config.yaml
num_hidden_layers: 12
hidden_size: 256
n_experts: 128
experts_per_token: 8
d_expert: 32
d_shared_expert: 128
hidden_act: "squared_relu"
moe_layers: [0, 1, 2, 3, 4, 5, 6, 7, 8, 9, 10, 11]
router_score: "sigmoid"
normalize_top_k: false
routed_scale: 0.25
balance_loss: 0.00148
balance_bias: true
shared_expert_gate: true
init_std_router: 0.00662
lr_router: 0.00108
vocab_size: 8192
norm: "rmsnorm"
norm_eps: 1e-07
tie_word_embeddings: "early"
optimizer: "soap_variant"
learning_rate: 0.00482
beta1: 0.95
beta2: 0.99
batch_tokens: [32768, 65536, 131072]
max_seq_len: 2048
train_tokens: 558300000
max_steps: 8907
dataset: "wikipedia_en"
Below are experts of layer 7 (counted from 0) of a mixture-of-experts language model. Rows are named router (the router's row for the expert), up (a neuron's input weights, with its number), down (a neuron's output weights, with its number) and show model dimensions 0-255. Each number is 128 + 24 x the weight over its row's rms, rounded and kept within 0 to 255.
Before each expert's rows: "gets" lists some tokens that make up at least twice as much of what it gets as of all text; "comes after" lists some tokens at least twice as common just before its tokens as in all text. This comes from a sample of Wikipedia text that the model never trained on. Tokens count by the router's weight.

# expert 102
gets: " The", " the", " that", "The", ", the", " his"
comes after: ".", "\n\n", ", and", " that", ",", ", but"
router [101 133 148 165 145 140 116  98 108 151 119 122 149 131 111 131 127 148 139 157 132 158 119 154 151 159 164 123  80 123 117 135 144 157 147 137 121  96 118 131  99 140 114 143 128 125 115 116 156 123 123 170 178 176 117 146 121 153 159 132 167 127 114 138 132  90 111 148 113 133 137 127 108 142  97 195  85 132 110 133  91 205 139  96 111 151 122 120  99 111 150 139 108 138 121 123  86 117  62 157  72  98 151 107 166 122 116 123 107 120 170 133 108 144 113 111 125  95 127 121 153 132 120  72 108 134 151 143 108 159 113 134 132 119  96  99 163  90 127 106 115 148 125 144  94 141 130 151 177 138 125 118 112 117 142 123 121 145 155 136 120 148 114 111 104  79 109  94 157 148 157 159 129 105 133 119 119 149 106 168 149  98 122 130 147 138 132  83 114 109 131 151 167 125  83 146 151 152 115 161 125 179 124 146 137 129 103 126 118 118 136 149 139 145 136 137  94 112 123 167  88 121  62 126 109 129 114 138 109 135 151 123 154 147 133  50 116 101 129 126 118 208 136 121 112 166 153 150 146 123 115 156 109 113 132 135]
up0 [147 152 146 142 142 126 147  80 149  98 123 145 114 127 168 127 146  96 136 150 103 120 151 154 128 134 160 120 111 163 160 124 134 155 126 144 104 100  98  98 115 156  87 131 133 124 126 120 166 103 134 172 143 167 136 115 121 153  90 137 119 107 110 180 128 122 159 133 134 148 133 135 128 132 127 141  81 131 106 122 131 155 139 131 153 124 174 105 112 133 153 152  68 140 142 138 113 110 108 130 143 155  88 103 128 166 103 166 132 137 150 101  93 163 152 140 149  96 109 118  98 126 151  89 153 121 158 137 159 113 125 113 159  83  95  77 142 131 113 129 122 144  60 146  71 120 120 176 172 141 110 135 127 142 127 151 125 160 139 126 118 142 133 122 142  91 157 125 138 125 123 158 134 130 127 139 108 137 123 106  99 115 127  95 129 106  81  84  97  85  94 123 163 173 124 123 120 151 127 130  75 178 196 150 139 131 149 131 110  93 123 105 183 103 112 136 136 136 163 122 102 112  98 121 108 150 105  87 117 149 151 120 144  70 151 130 144 118 126 106  89 150 146 132 141 125 137 182  89 128 137 118 115 143 129 138]
down0 [172 135 135 121 118 143 104  92 132 124 143 124 108 131 111 115 139 179 104 105 136 138 196 110 151 122 139 135 123 129 155 160 125 118 122 140 137 140 104 135  97 143 125 142 135 100 118 127 137  96 152 168 123 136 112 110  88 139 114 119 109 131 147 131  90 146  93 138 132 126 133 149 124 106 114 103 161 104 149 131 138  99 127 166 133 104 122 105 134 125  91 152 108 111 173 119 157 167 132 165 132 176 134 110  73  96  92 141  94 150 129  94  92 106 105 106 143  99 136 131 127 173 136 116 163 123  89  88 114 134 155  93 152 111 152 137 141 108 145 143 116  82 122 109 145 127 121 145 138 131 147 162  91 124 194 148 125 103 115 136 123 152 133  95 125 147  65 162 113 109 115 163 135  96 149 172 128 106 149 120 159 147 124 124 163 144 124 123 207 151 100 128 138 147  97 200 116  99 119  92  77 135 144 126  90 145 147 113 134 136 176 133 109 163 150 131  81 149  94 130 137 133 138 126 135  78 136 126 124 104 123  84 122 144 120  99 144 192 140 109 127 113 104 105 138 154 103 110 116 119 117 134 121  92 110 134]

# expert 116
gets: "\n", "\n\n", ".", "| ", " |", "|"
comes after: " |", "\n", ".", ")", " |  |", "==="
router [107 105 172 132 135 156 107 104  97  98 100 141 124 125 136 112 107 173 126 143 115 127 113 129 141 104 160 133 104 130 106 121 128 138 174 126 157 158 149 146 122 122 116 133 126 131 117  98  84 155 123 140 153 122 133 131 125 136 114 124 157 158  56 133  58  66 163 111 103 135 105 152 139 128 151 133 125  95 142 152 159 175 149 115 100 136 166 130 126 126 125 190 119 197 151 133 108 109  92 103 103 132 141  91 127 119 104 110 183 120 137 159 142 118 143  79 148 136 131 133 135 111 144 104 117 112 121 126 127 161  96 126 165 110  90 158 140 131 147 138 110 150 131 152  86 185 138 167 122 107 113 119 104 142 131 151 119 120  98 165 133 148 116 111 106 143 137 103 131 171 136 110 108  96 126 139 120 120 139 139  82 111  85 109 119 102 160 125 124 128 130 162 141 112 110 163 100 183 112 143 101 152 150 166 115 115 129 139  65 148  82 129 123 130 133 148 148 137 166 145 155 145 112 137 103 105 126 136 145  95 151 153 114 114 108 144 181 132 140 108 118 155 142 173 113 158 148 105 133 150 101 107 150 139  77 123]
up0 [139 137  95 153  78 166 129  98 102 138 118 133 126 141  96 145 111 165 119 145 143 128 114  98 142 113 171 101  97 142  69 122 135 147  99 120 146 174 140 120 111 127 110 118 159 148 103 101 118 129 125 132 144 146 130 153 103 100 156 173 180 127 124 115 101 120 155 127 127 130  84 131  83 110 169 155 103 127  98 116 119 158 119 121 122 110 133 113 120 161 137 132  77 104 154 166 184 130  76 120 170 144 152 128 140  85 148  92 118 162 185 101 130 127 156 151  94 145 110  85 123  86 151 130 120  96  97 158 122 147 127 118 154 106 105 122 137 168 116 121 102 172 138 123 140 159 153 161 126 116 126 157 114 114 112 110 111  90 152 116 119 129 148 108  88 157 163 163 159 122 108  91  87 154 120 116 136 164 108 139  93 161 142 141 135 128 122 164 116 128  79 122 136  89 134  99 118 135 103  94 107 114 121 162 160 121 135 121  89 128 123 102 172 111 147 108 125 125 184 136 114 151 126 166 162  70 123 110 150  91 127 136 140 120 131 122 116 134  98 134 141 138 147 153 124  89 145 154 126 101 141 142 143 119 125 155]
down0 [129 166 167 121 109 120 175 168 103 113 149 136 129  99 144  70 129 155 141 138 107 112  96 113 149 118 139 106 103 131 161 179 121 133  92 109 121 142 142 127 148 132 126 121 119 116 182 119 123 121 116 115 131 143 142 158 129  86 134 153  95 143 100 141 110 126 140 150 121 134 103 119 141 142 109 111 135 124 131  54 103 107 125 165  89 154 164 119 172 102  86 140 135 135 114 139 134 160 124 133 117 104  92 120 160 116 143  96 169 111  46 116 141 147  93 105  96  98 178 143 121 140 145 129 135 148 146 142 129 134 120 169 142 129 174  88 115  98 139 103 114  94 140 150 152 138 128 129 114 109 147 110 106 166 111 133  96 100 141 135 138 144 123 125 115 161 115 131 137  93 145 115 110  99 103 151 132 124 127 114 130 186  95  91 111  96 151 113 125 161 108 118  87 142  94 119 113 131 127 138 122 109 108 126 128 144 106 101  91 164 187 105 125 148 133 145 148 111 154  88 119 172 153 152 160 149 109 100  76 128 148 143 138 118  75 130 162  73 114 142  75 151 128 118 104 115 138 134  87 127 129 142 160 122 131 147]

# expert 117
gets: "\n", " |", "| ", "\n\n", " | ", "|"
comes after: " |", "\n", ")", " |  |", ".", "% |"
router [141 144 155 142 126 135  97  82  74 136 114 157 113 123 124 117 110 135 104 136 114 152 125 132 137 119 121 155 130 158 129 104 141 124 159 131 154 124 153 157 112  99 127 138 140 119 124 117  95 140  93 159 161 131 139 127 107 142 149 118 134 121  99 125 112  80 168 142 135 130 125 158 149 128 120 141  86 120 134 137 158 177 140  94 120 140 140  85  91  92 119 139 166 134 144 117 107 155 112 143 116 112 115 118 118 109 111  93 183 149 130 133 169 108 194 108 134 157  97 163 174 117 150 106 138 136 118 106  88 140 145 116 172 117 126 142 113 125 168 130 139 143 128 137 111 149 115 153 202 119 126 134 125 132 111 147 155  82 105 167 105 161 111 127  93 110 110 126 127 156 175 100  92 128 128 120 118  71 106 139  94 112 129 134 135 111 188 128 145 129 144 155 160 126 118 152 110 204 104 130 121 149  99 153 115 133 105 161  90 129 126 109 132 144 116 114  97 157 137 134 149 129  87 120 121 108 108  86 112 118 127 165 117 132 128 131 164  90 143 140 105 177 182 185  98 165 121  89 151 153  97 118 151 107 124 115]
up0 [130 129 108 140 138 117 106 108 109 106 117 134 144 157 122 144 118 137  88 121 157 150 112 154 146 131 125  98 109 210 136 112  85 127 133  96 143 128 112  94 107 123  90 116 131 144 102 101 148 146 125 122 105  90 120 144 137 158 137  99 111 134 114 104 119 111 123 158 124 106 126 193 149 121 149 109 110 115 108 133 134  98  89  85 142 143  88  96 143 123 157 160 135 132 124  87 106 164 154 143 144 117 131  95 103 138  96 123  86 142 125 108 138 112 107 113 137 129 124 141 123 135 122 154 118 103  80 155  75 111 104 102 128  97 116 133 118 117 119 162 126 150 110 144 147 135 102 117 153 109 124 186 114 142 106  88 122 109 145 123 157 171  68 129  68  89 149 131 133 100 161 105 146 104 132 119 159  86 116 122 145 134 158 128 118  93 174 144 109 138 120 121 143 137 157 130  54 143 106  67 168 129 106 149 126 117 123 154 133 118 149 103 150 149 101  88  66 105 123 144 136 119 108  75 103 147 123 106 136 159 176 152 105 119 127 111 119 141 150 111 126 148 149 122 103 131 132 121 152 119  99 141 134  79 183 117]
down0 [100 154 139 104 123 129  98 128 122  97  95 140 138 138 142 110 115  56 137  97 129 114 143 157 184 162 132 102 102 172 117 108 120 132 124 137 125 152 109 142 130 118 141 129 116 135 135 121 109 108 114 140 105 111 148 136 169 106 101 134 124 129 142 130  98 134 127 102 135 140 130 109 112 119 147 141 114 132 110  85 107 112  60 138 120 102 115 122 112 134 122 159 159 125 113 138 124 132 132 101 157 111  98 126 125 100 138 161 113 185 140 142 165 156 142 111 189 109 109  93 112 145 133  97 125 124 110 142  88 124 153 136  68 123 143 142 106  91  92  93 138 132 149 140 133 113 107  67 162 119 146 127  77 121 116 125 144 154 104 147 132 126 171 151 138 122 131 151 105 104 185 113 149 104 145  91 110 117 163 138 143 160 103 108 131 146 137 109 117 153 125 133 142  75  87 111 126 158 148  97 149  93  96 138 138 149 143 107 118 110 105 150 143 201 113 123 150 106 130 109 141 136  84 106 149 165 186 159 123  97 103 163 141 129 115 104 121 130 161 134  81 115 122  76 118 141  99  90 161 186 111 120 122 113 137 143]

# expert 70
gets: "\n", " |", "-", "\n\n", "| ", "|"
comes after: " |", ")", "\n", " |  |", "==", "% |"
router [110 130 143 152 160 150 146  84  71 145 102 137 105 100 122 127 103 166 131 171 106 142 139 152 126 121 112 144 133 113 134 126 134 129 143 121 118 123 150 122 124  70  97 118 126 109 151 101 112  90 147 170 134 121 177 148  87 133 118 126 131 153  82 117  57 101 144 108 119 108 143 131 130 139 140 112  98 130 117 130 158 143 132  93 137 164 159  89 101 140 142 154 149 164 159 152 125 141  89 138 123 130  99 106 121  88 127 114 232 148 135 143 147  94 137 119 127 134 114 129 170 119 149  98 125 118 102 133 110 125 133 126 161 121 115 146 112 156 137 119 159 140 118 118 111 169  90 149 135 124 141 130 108 109 108 150 149 132  75 160 115 126 105 111 110 119 146 123 126 140 123 112  93 101 117 123  93 101 116 158 116 140 129 133 131 152 172 106 131 129 140 152 133 116  91 168 109 164 125 140 119 138 105 160 101  86 148 134 152 108 141 110 147 117 164 130 137 158 168 123 145 152 106 134 105 115 140  94 115 108 127 151 142 143 127 145 177 109 151 129  84 163 135 210 120 149 167 142 150 146 100 113 123 136  54 154]
up0 [ 72 114 126 120 148 182 121 105 117 108 109 136 159 157 126 155 104 148 109 131 147 109 163 131 134 106 142  86 110  88  97 155 109 118 156 124 147 179 132 118 131 103 156 131 143 122 127 160 126 115 151 104 160 100 122 109 100 153 116 150  96 151 121 149 122 122 127  93  87 117 113 120 102 132  91 127 121 131 103 132 140 155 197 178 116 162 125 115 130 127 129 112 113 135 114 133 136 117 138 156 151 164 131 154 150  91 121  82 104 137 113  77 136 155 127 113 132 108 139 109 130 105 121 142 100 153 159 181 141 108 136 117 108 134  94 101 149 147 146 132 125 150 115 139 130 117 130 129  72 108 143 148 144 107 119 118 127 135 110 112 139 134 144 141 112 128 127  99 158  84 160  98 136 162 117 101 111 179 143 160 167 133 119 133 191 113 142 125 115 135 151 154 136 116 122 115 129 121 157 106 154 151 131 168 111 164 164 137 134 147 146 155 170 153 146 132 134 136 139 167 168 175 141 101 139 171 101  76 190 158 174 129 121 114 126  94 154  94 144 158 168 127 151 172 117 131 103 160 138 116 180 137 169 147 125 147]
down0 [105 135 123 116 125 120 114 127 143 142 104 142 120 124 118 114 138 144 130 128 113 144 132 124 105 126 146  80 166 209 118 130 100 138 121  93 154 183 164 160 110  74 144 131 125 124 122 157 131 184 142 126 149 147 158 170 133 122 135 112 144 100 134 181 176 139  95 107 170 115 116 155 104 105 137 117 117 133 133 134  87  90 154 186 139 114 131 138 101 134 142 128 104 145  87 106  89  88 128 129 112 147 124 105 136  98 140 136 153 154  70 106 152 133 126 133 111 165 147 181 128 143 117 107 111 128 113 138 149 138 216 126 174 136  95 120 106  81 109 110 128 143 174 125 133  80 102  90 118 125 153 110 138 102 119 112 141 109 119 109 119 100 145 141  96 112 112 119 153 136 142  98 156 173 114  82 153 173 140 109 140 120 101 161 129 138 148 110 142 147 133 121 116 125 116  97 115 113 137 134 182 121 111 128  98 139 144 126 139 113 126 106 150 145 113 129 145 123 134 130 100 135 114 122 115 114 157  94 163 126 130 141 153 158 177  97 103 116 112 145 131 175 119 134  76 121  98  95 131  87 144 100 105 157 133 131]